Weights of a small mixture-of-experts language model, trained from scratch on English Wikipedia: vocabulary 4096, a shared expert of 128 neurons.
Below are experts of layer 9 (counted from 0) of a mixture-of-experts language model. Rows are named router (the router's row for the expert), gate (a neuron's input weights, with its number), up (a neuron's input weights, with its number) and show model dimensions 0-255. Each number is 50 + 10 x the weight over its row's rms, rounded and kept within 0 to 99.
Before each expert's rows: "gets" lists some tokens that make up at least twice as much of what it gets as of all text. This comes from a sample of Wikipedia text that the model never trained on. Tokens count by the router's weight.

# expert 28
gets: " R", " N", " r", " s", " S", " n"
router:59 64 49 41 39 32 52 65 43 57 30 55 71 53 52 34 57 62 60 43 35 53 52 53 44 53 51 34 34 33 51 49 43 46 63 40 58 54 46 52 38 42 55 44 53 55 56 46 55 53 41 45 39 52 46 31 54 51 52 30 42 38 50 69 38 52 69 20 65 37 53 48 62 48 48 43 47 63 47 58 41 66 65 63 34 50 50 65 63 40 49 45 62 56 59 56 66 33 59 65 62 44 40 43 38 58 51 54 31 37 56 48 47 49 48 52 39 46 62 52 54 41 34 38 61 43 51 57 51 39 47 51 52 55 46 59 40 60 70 50 41 50 55 57 57 40 44 70 42 30 42 61 59 40 32 39 51 50 63 36 53 57 50 48 61 43 46 62 55 46 61 44 37 40 48 43 58 41 35 58 61 38 57 55 52 50 71 41 54 49 53 40 33 45 70 34 39 49 56 60 33 47 50 51 44 61 49 49 54 46 64 42 58 37 46 48 60 47 54 41 49 35 47 51 73 51 55 45 49 37 54 26 36 30 28 35 46 66 50 50 49 57 55 62 42 55 30 44 52 36 55 37 58 54 47 38
gate0:50 37 55 54 38 50 51 56 56 44 54 63 58 18 45 60 56 28 44 39 35 38 41 45 39 50 57 42 43 39 60 50 39 36 45 37 53 65 65 54 45 41 56 49 39 26 40 58 46 65 66 59 50 54 50 43 59 54 48 56 53 38 50 48 43 55 65 55 64 46 54 54 56 48 46 56 66 38 58 63 40 17 50 42 60 62 49 50 36 48 52 38 52 54 67 51 67 55 53 49 35 38 39 23 45 50 38 41 42 43 42 64 55 42 44 45 60 57 61 42 33 63 54 58 57 47 37 57 37 49 63 48 67 53 45 45 47 63 62 56 38 54 44 60 39 41 40 54 42 32 47 39 37 45 59 53 53 50 49 41 57 44 56 47 46 64 30 58 62 53 45 39 41 40 52 75 58 30 31 36 53 53 64 51 52 45 55 48 55 56 56 55 51 53 50 69 51 51 55 71 49 53 46 49 62 38 48 46 53 47 34 54 50 44 63 52 23 44 40 49 48 41 45 55 65 52 43 48 58 38 41 45 46 45 58 52 39 76 39 44 42 33 53 63 56 41 52 62 54 20 66 42 43 50 56 45
up0:48 36 53 62 44 42 44 45 50 53 53 65 58 14 40 58 40 56 56 42 37 56 43 48 34 62 37 42 48 38 48 45 43 57 44 52 38 61 58 31 44 48 47 57 42 38 40 50 54 62 61 37 56 38 33 40 55 50 38 47 52 50 57 41 49 58 52 50 52 51 46 55 67 48 52 55 67 49 50 56 40 43 67 50 44 56 42 50 48 55 64 45 57 73 47 54 77 49 41 54 65 41 37 46 34 48 45 49 38 53 50 56 57 36 41 48 56 50 57 31 46 44 32 44 65 49 50 64 29 56 50 49 67 42 48 39 30 54 63 59 35 65 45 37 51 35 45 49 39 30 48 56 38 42 64 62 44 49 47 48 54 50 48 62 52 50 34 65 71 68 57 45 48 29 41 46 57 30 30 35 58 51 65 59 41 49 42 56 52 54 52 70 35 61 48 64 51 50 55 60 61 44 49 46 49 50 45 52 51 44 61 43 38 47 59 63 52 45 38 53 50 41 57 55 64 67 52 42 64 36 46 40 46 28 55 41 48 59 45 62 41 31 55 71 57 38 44 69 46 33 71 39 57 55 50 45

# expert 37
gets: " |", " p", ";", " n", " San", " att"
router:52 62 51 47 46 36 68 47 52 47 65 37 37 57 58 48 42 46 63 59 41 47 38 47 54 47 56 62 55 58 60 52 56 39 65 50 45 67 39 45 62 51 51 48 47 57 62 59 54 46 63 39 65 51 56 49 44 57 52 65 47 46 49 50 67 52 48 60 58 59 44 53 56 57 33 54 66 45 46 35 31 50 59 58 64 50 32 40 56 44 71 40 49 56 50 34 51 48 57 36 63 62 56 49 63 53 50 49 58 51 45 62 36 61 52 52 27 53 57 55 62 46 37 43 64 69 65 58 42 43 35 52 31 39 45 36 45 63 52 60 40 45 70 42 40 58 34 67 57 78 49 50 58 37 68 51 52 63 52 43 54 54 44 38 66 40 47 45 37 63 48 53 34 40 41 36 67 52 60 48 43 34 32 44 71 41 51 40 53 44 40 37 39 74 61 44 46 66 60 37 32 41 34 43 50 56 46 50 58 61 35 58 52 56 50 63 46 60 57 48 48 63 46 55 43 40 53 45 41 53 47 51 31 52 69 56 64 58 56 59 66 56 43 55 48 53 52 61 51 38 61 60 46 24 65 59
gate0:52 44 61 53 58 65 58 61 74 36 43 42 49 59 37 43 58 26 66 53 56 47 39 64 58 41 47 43 56 76 59 61 38 40 56 45 71 46 52 50 56 32 39 58 46 48 38 45 55 51 44 47 50 56 51 51 46 42 35 41 45 52 48 47 59 49 49 50 56 57 46 50 31 36 42 46 58 38 41 28 41 44 58 55 69 43 32 56 54 38 63 45 25 54 39 40 51 57 51 29 49 27 66 59 34 50 30 58 38 40 52 66 45 45 56 51 48 34 42 60 49 44 40 38 56 55 36 53 50 48 51 33 44 58 40 53 70 47 66 45 46 47 44 54 74 51 40 37 41 49 49 40 62 53 55 41 48 42 52 32 57 50 51 38 53 42 58 46 36 51 47 47 75 50 72 57 55 41 18 64 54 52 46 56 64 50 53 37 64 55 42 62 47 53 38 37 43 43 38 21 48 41 56 49 57 42 53 46 42 39 46 50 65 58 42 59 45 49 38 67 49 46 57 37 45 34 52 56 39 52 45 56 42 55 50 48 50 55 60 44 64 42 52 31 53 47 67 44 56 41 55 51 47 58 39 58
up0:39 63 61 63 32 58 57 58 62 41 55 53 57 50 44 41 52 37 63 59 55 40 53 71 48 42 66 43 66 59 53 40 44 51 58 46 61 42 49 61 43 44 42 59 56 64 57 41 38 55 37 40 33 61 33 50 55 42 33 55 54 47 53 49 49 48 47 39 50 55 34 60 38 42 16 53 56 41 36 47 53 57 40 53 57 47 44 58 59 49 48 38 33 47 43 43 55 56 42 29 46 45 55 70 49 50 40 39 43 54 53 49 50 59 52 49 63 51 51 46 57 33 47 49 66 68 38 59 51 43 59 40 62 49 43 48 58 39 66 42 42 52 55 51 64 46 54 42 52 61 46 33 72 49 58 34 47 50 55 36 50 50 67 23 64 60 44 50 39 57 58 45 63 46 54 39 52 24 29 41 40 46 46 35 71 55 48 43 63 63 21 43 58 62 50 42 60 54 37 38 40 41 42 49 47 28 51 36 53 51 55 39 54 51 54 47 63 49 42 56 54 52 55 60 40 62 54 59 59 60 17 38 43 39 66 44 35 59 48 64 58 50 47 42 56 46 57 51 53 37 49 51 47 68 49 56

# expert 5
gets: " he", " to", " He", " which", " it", " who"
router:49 56 40 47 68 45 47 52 45 59 46 50 53 36 60 57 53 58 47 44 40 37 51 56 64 56 43 47 48 65 55 49 52 54 45 47 62 51 31 48 48 59 41 51 36 54 59 64 43 63 39 57 44 40 55 53 63 34 29 51 41 51 57 52 57 55 46 54 46 43 56 49 63 41 40 43 45 26 44 47 47 40 55 63 41 54 58 86 49 38 46 34 50 47 57 56 52 40 40 57 46 50 48 58 66 61 74 41 50 42 53 57 42 61 42 41 57 53 39 55 53 43 42 60 41 54 46 58 32 60 73 54 48 44 67 80 60 45 52 46 57 35 60 58 56 54 65 42 50 53 21 31 54 57 45 46 25 32 32 45 43 49 36 37 43 61 42 72 40 51 41 50 72 55 45 66 38 56 48 52 57 45 46 48 64 66 48 53 57 45 45 62 39 61 42 63 62 75 44 53 41 33 49 55 35 49 53 53 42 52 44 59 39 38 49 58 60 35 41 44 52 67 52 53 44 41 46 28 55 50 52 53 59 43 46 51 58 49 61 47 68 54 49 66 39 61 47 53 50 33 66 51 51 66 48 66
gate0:57 39 47 44 57 47 59 58 50 54 50 27 58 55 41 49 47 52 58 41 30 53 48 45 52 60 46 35 46 45 50 59 39 47 43 44 52 60 53 52 59 55 56 51 42 62 48 45 37 50 46 49 42 54 47 49 45 46 69 56 54 45 36 67 43 43 39 53 56 37 55 62 41 57 63 48 60 54 48 51 49 53 42 71 64 44 78 59 45 66 67 55 61 55 45 66 43 32 48 55 46 61 61 55 50 57 37 27 58 64 42 49 42 39 65 46 32 47 48 46 55 47 62 43 52 40 61 66 24 52 65 54 59 63 50 31 69 53 55 48 60 38 62 55 41 50 54 58 28 66 58 74 57 57 32 62 41 45 52 35 59 23 32 63 44 62 53 49 57 39 68 52 35 52 35 56 45 48 60 59 57 62 30 47 58 57 50 54 52 57 68 52 53 51 33 31 22 36 38 50 54 50 68 41 41 53 46 48 49 50 32 41 55 36 58 44 59 56 63 40 63 52 53 43 44 39 58 59 52 47 52 53 43 48 40 47 45 63 51 59 42 63 54 36 50 33 54 56 40 56 56 66 48 40 61 36
up0:64 56 49 40 43 47 38 56 52 58 49 56 41 48 47 45 41 57 59 27 47 53 51 72 54 63 44 24 43 59 57 64 51 55 44 51 62 57 50 42 55 58 66 60 47 60 54 41 58 66 60 57 30 42 24 57 49 53 48 55 64 59 52 51 53 44 53 55 68 66 59 68 38 63 38 57 54 41 43 57 66 56 42 54 54 40 72 71 54 58 47 39 51 55 57 53 42 37 37 46 49 49 53 54 47 52 41 46 65 72 67 39 46 50 64 51 45 52 51 56 61 64 44 50 56 33 66 41 25 61 53 45 43 73 53 51 59 36 66 49 61 45 65 52 44 53 48 56 44 55 50 50 50 73 37 41 37 33 48 30 52 44 30 53 39 77 45 63 41 44 60 45 58 50 44 70 57 59 59 43 58 68 50 50 52 58 40 48 54 54 39 78 46 59 37 56 52 53 39 50 42 43 46 50 58 51 50 52 60 49 57 39 46 36 58 67 51 50 67 37 47 66 68 48 62 44 53 43 48 41 50 60 41 58 50 57 53 59 60 56 53 60 63 38 41 51 42 50 36 49 61 52 32 53 64 62

# expert 26
gets: " |", "-", "|", ":", " c", ";"
router:66 69 57 43 62 42 60 47 47 49 47 44 55 46 46 58 46 22 56 52 57 63 51 76 49 37 43 42 37 34 45 52 54 59 46 61 51 59 44 59 55 53 52 36 39 37 44 58 36 59 64 49 40 53 67 33 66 57 46 60 50 39 47 48 36 48 34 51 49 61 64 49 55 59 31 32 62 45 54 56 50 53 63 45 59 54 65 62 46 68 45 69 32 54 41 46 34 45 48 63 61 52 52 43 48 55 49 45 51 56 37 63 40 42 46 56 67 56 75 54 52 49 57 55 55 36 54 37 62 59 55 58 61 57 55 39 53 59 34 64 47 49 50 50 43 42 50 63 42 72 43 46 42 45 43 56 58 38 40 38 39 62 56 50 52 52 48 38 47 63 46 56 39 59 37 47 42 34 72 49 44 41 40 32 57 31 47 45 48 41 51 52 47 41 46 41 34 32 59 60 44 74 56 47 57 33 58 49 31 48 44 47 60 30 57 55 41 46 60 44 55 57 55 47 70 46 42 56 39 66 30 46 43 40 78 54 47 47 52 50 45 36 29 52 45 60 45 56 45 64 52 59 65 48 37 51
gate0:47 52 54 49 40 56 53 55 61 51 65 35 49 32 32 49 53 48 40 59 38 31 53 52 44 62 56 65 50 58 61 68 54 59 37 61 47 35 62 68 56 58 58 59 51 63 42 56 47 53 37 58 31 65 48 49 61 58 66 58 49 56 59 46 62 75 37 50 32 54 49 68 50 49 40 46 52 59 57 49 57 50 43 48 63 50 53 60 58 43 44 40 54 24 60 57 43 65 63 44 50 54 52 45 43 54 54 53 52 33 54 43 74 64 41 67 45 47 35 46 56 61 55 56 39 55 30 56 66 51 59 45 52 55 54 63 55 38 44 59 59 55 50 44 43 68 60 35 56 48 41 43 53 41 65 40 58 41 37 70 47 38 59 51 46 51 63 53 57 40 54 44 62 45 48 38 49 38 53 61 50 44 56 62 55 60 50 65 66 61 29 35 56 69 29 45 59 45 42 42 53 52 32 31 47 33 44 57 67 43 64 46 44 60 37 46 37 56 51 47 39 32 50 70 45 52 59 45 63 42 52 52 78 53 51 50 70 61 51 54 54 59 46 54 66 48 61 51 56 54 42 52 67 71 55 48
up0:54 46 54 50 50 44 51 51 44 47 40 50 66 59 47 54 48 42 56 43 64 54 61 38 53 53 49 50 49 44 44 47 47 40 49 61 63 40 43 54 58 50 65 43 53 36 57 46 45 63 54 48 62 49 56 45 63 50 49 67 31 35 36 41 59 65 54 56 46 45 57 39 49 34 27 37 43 37 51 44 36 52 48 53 53 64 63 44 49 40 49 29 65 45 43 47 53 59 57 82 53 55 44 35 38 47 60 66 26 44 43 60 37 47 47 62 46 49 61 65 59 47 54 60 55 74 29 38 44 37 60 68 50 46 45 64 41 52 36 63 52 60 57 55 51 45 54 50 54 58 38 36 44 45 49 53 80 55 41 58 44 69 36 49 57 65 47 46 51 44 27 48 36 54 60 46 38 26 49 46 51 40 47 71 66 33 43 39 39 53 68 49 45 44 37 42 43 40 43 54 40 53 44 54 36 55 51 57 54 42 65 65 44 56 38 40 51 49 58 40 46 54 60 36 63 56 48 59 73 58 32 43 41 64 40 30 36 43 65 47 57 43 47 60 46 51 35 65 63 43 43 42 52 62 50 54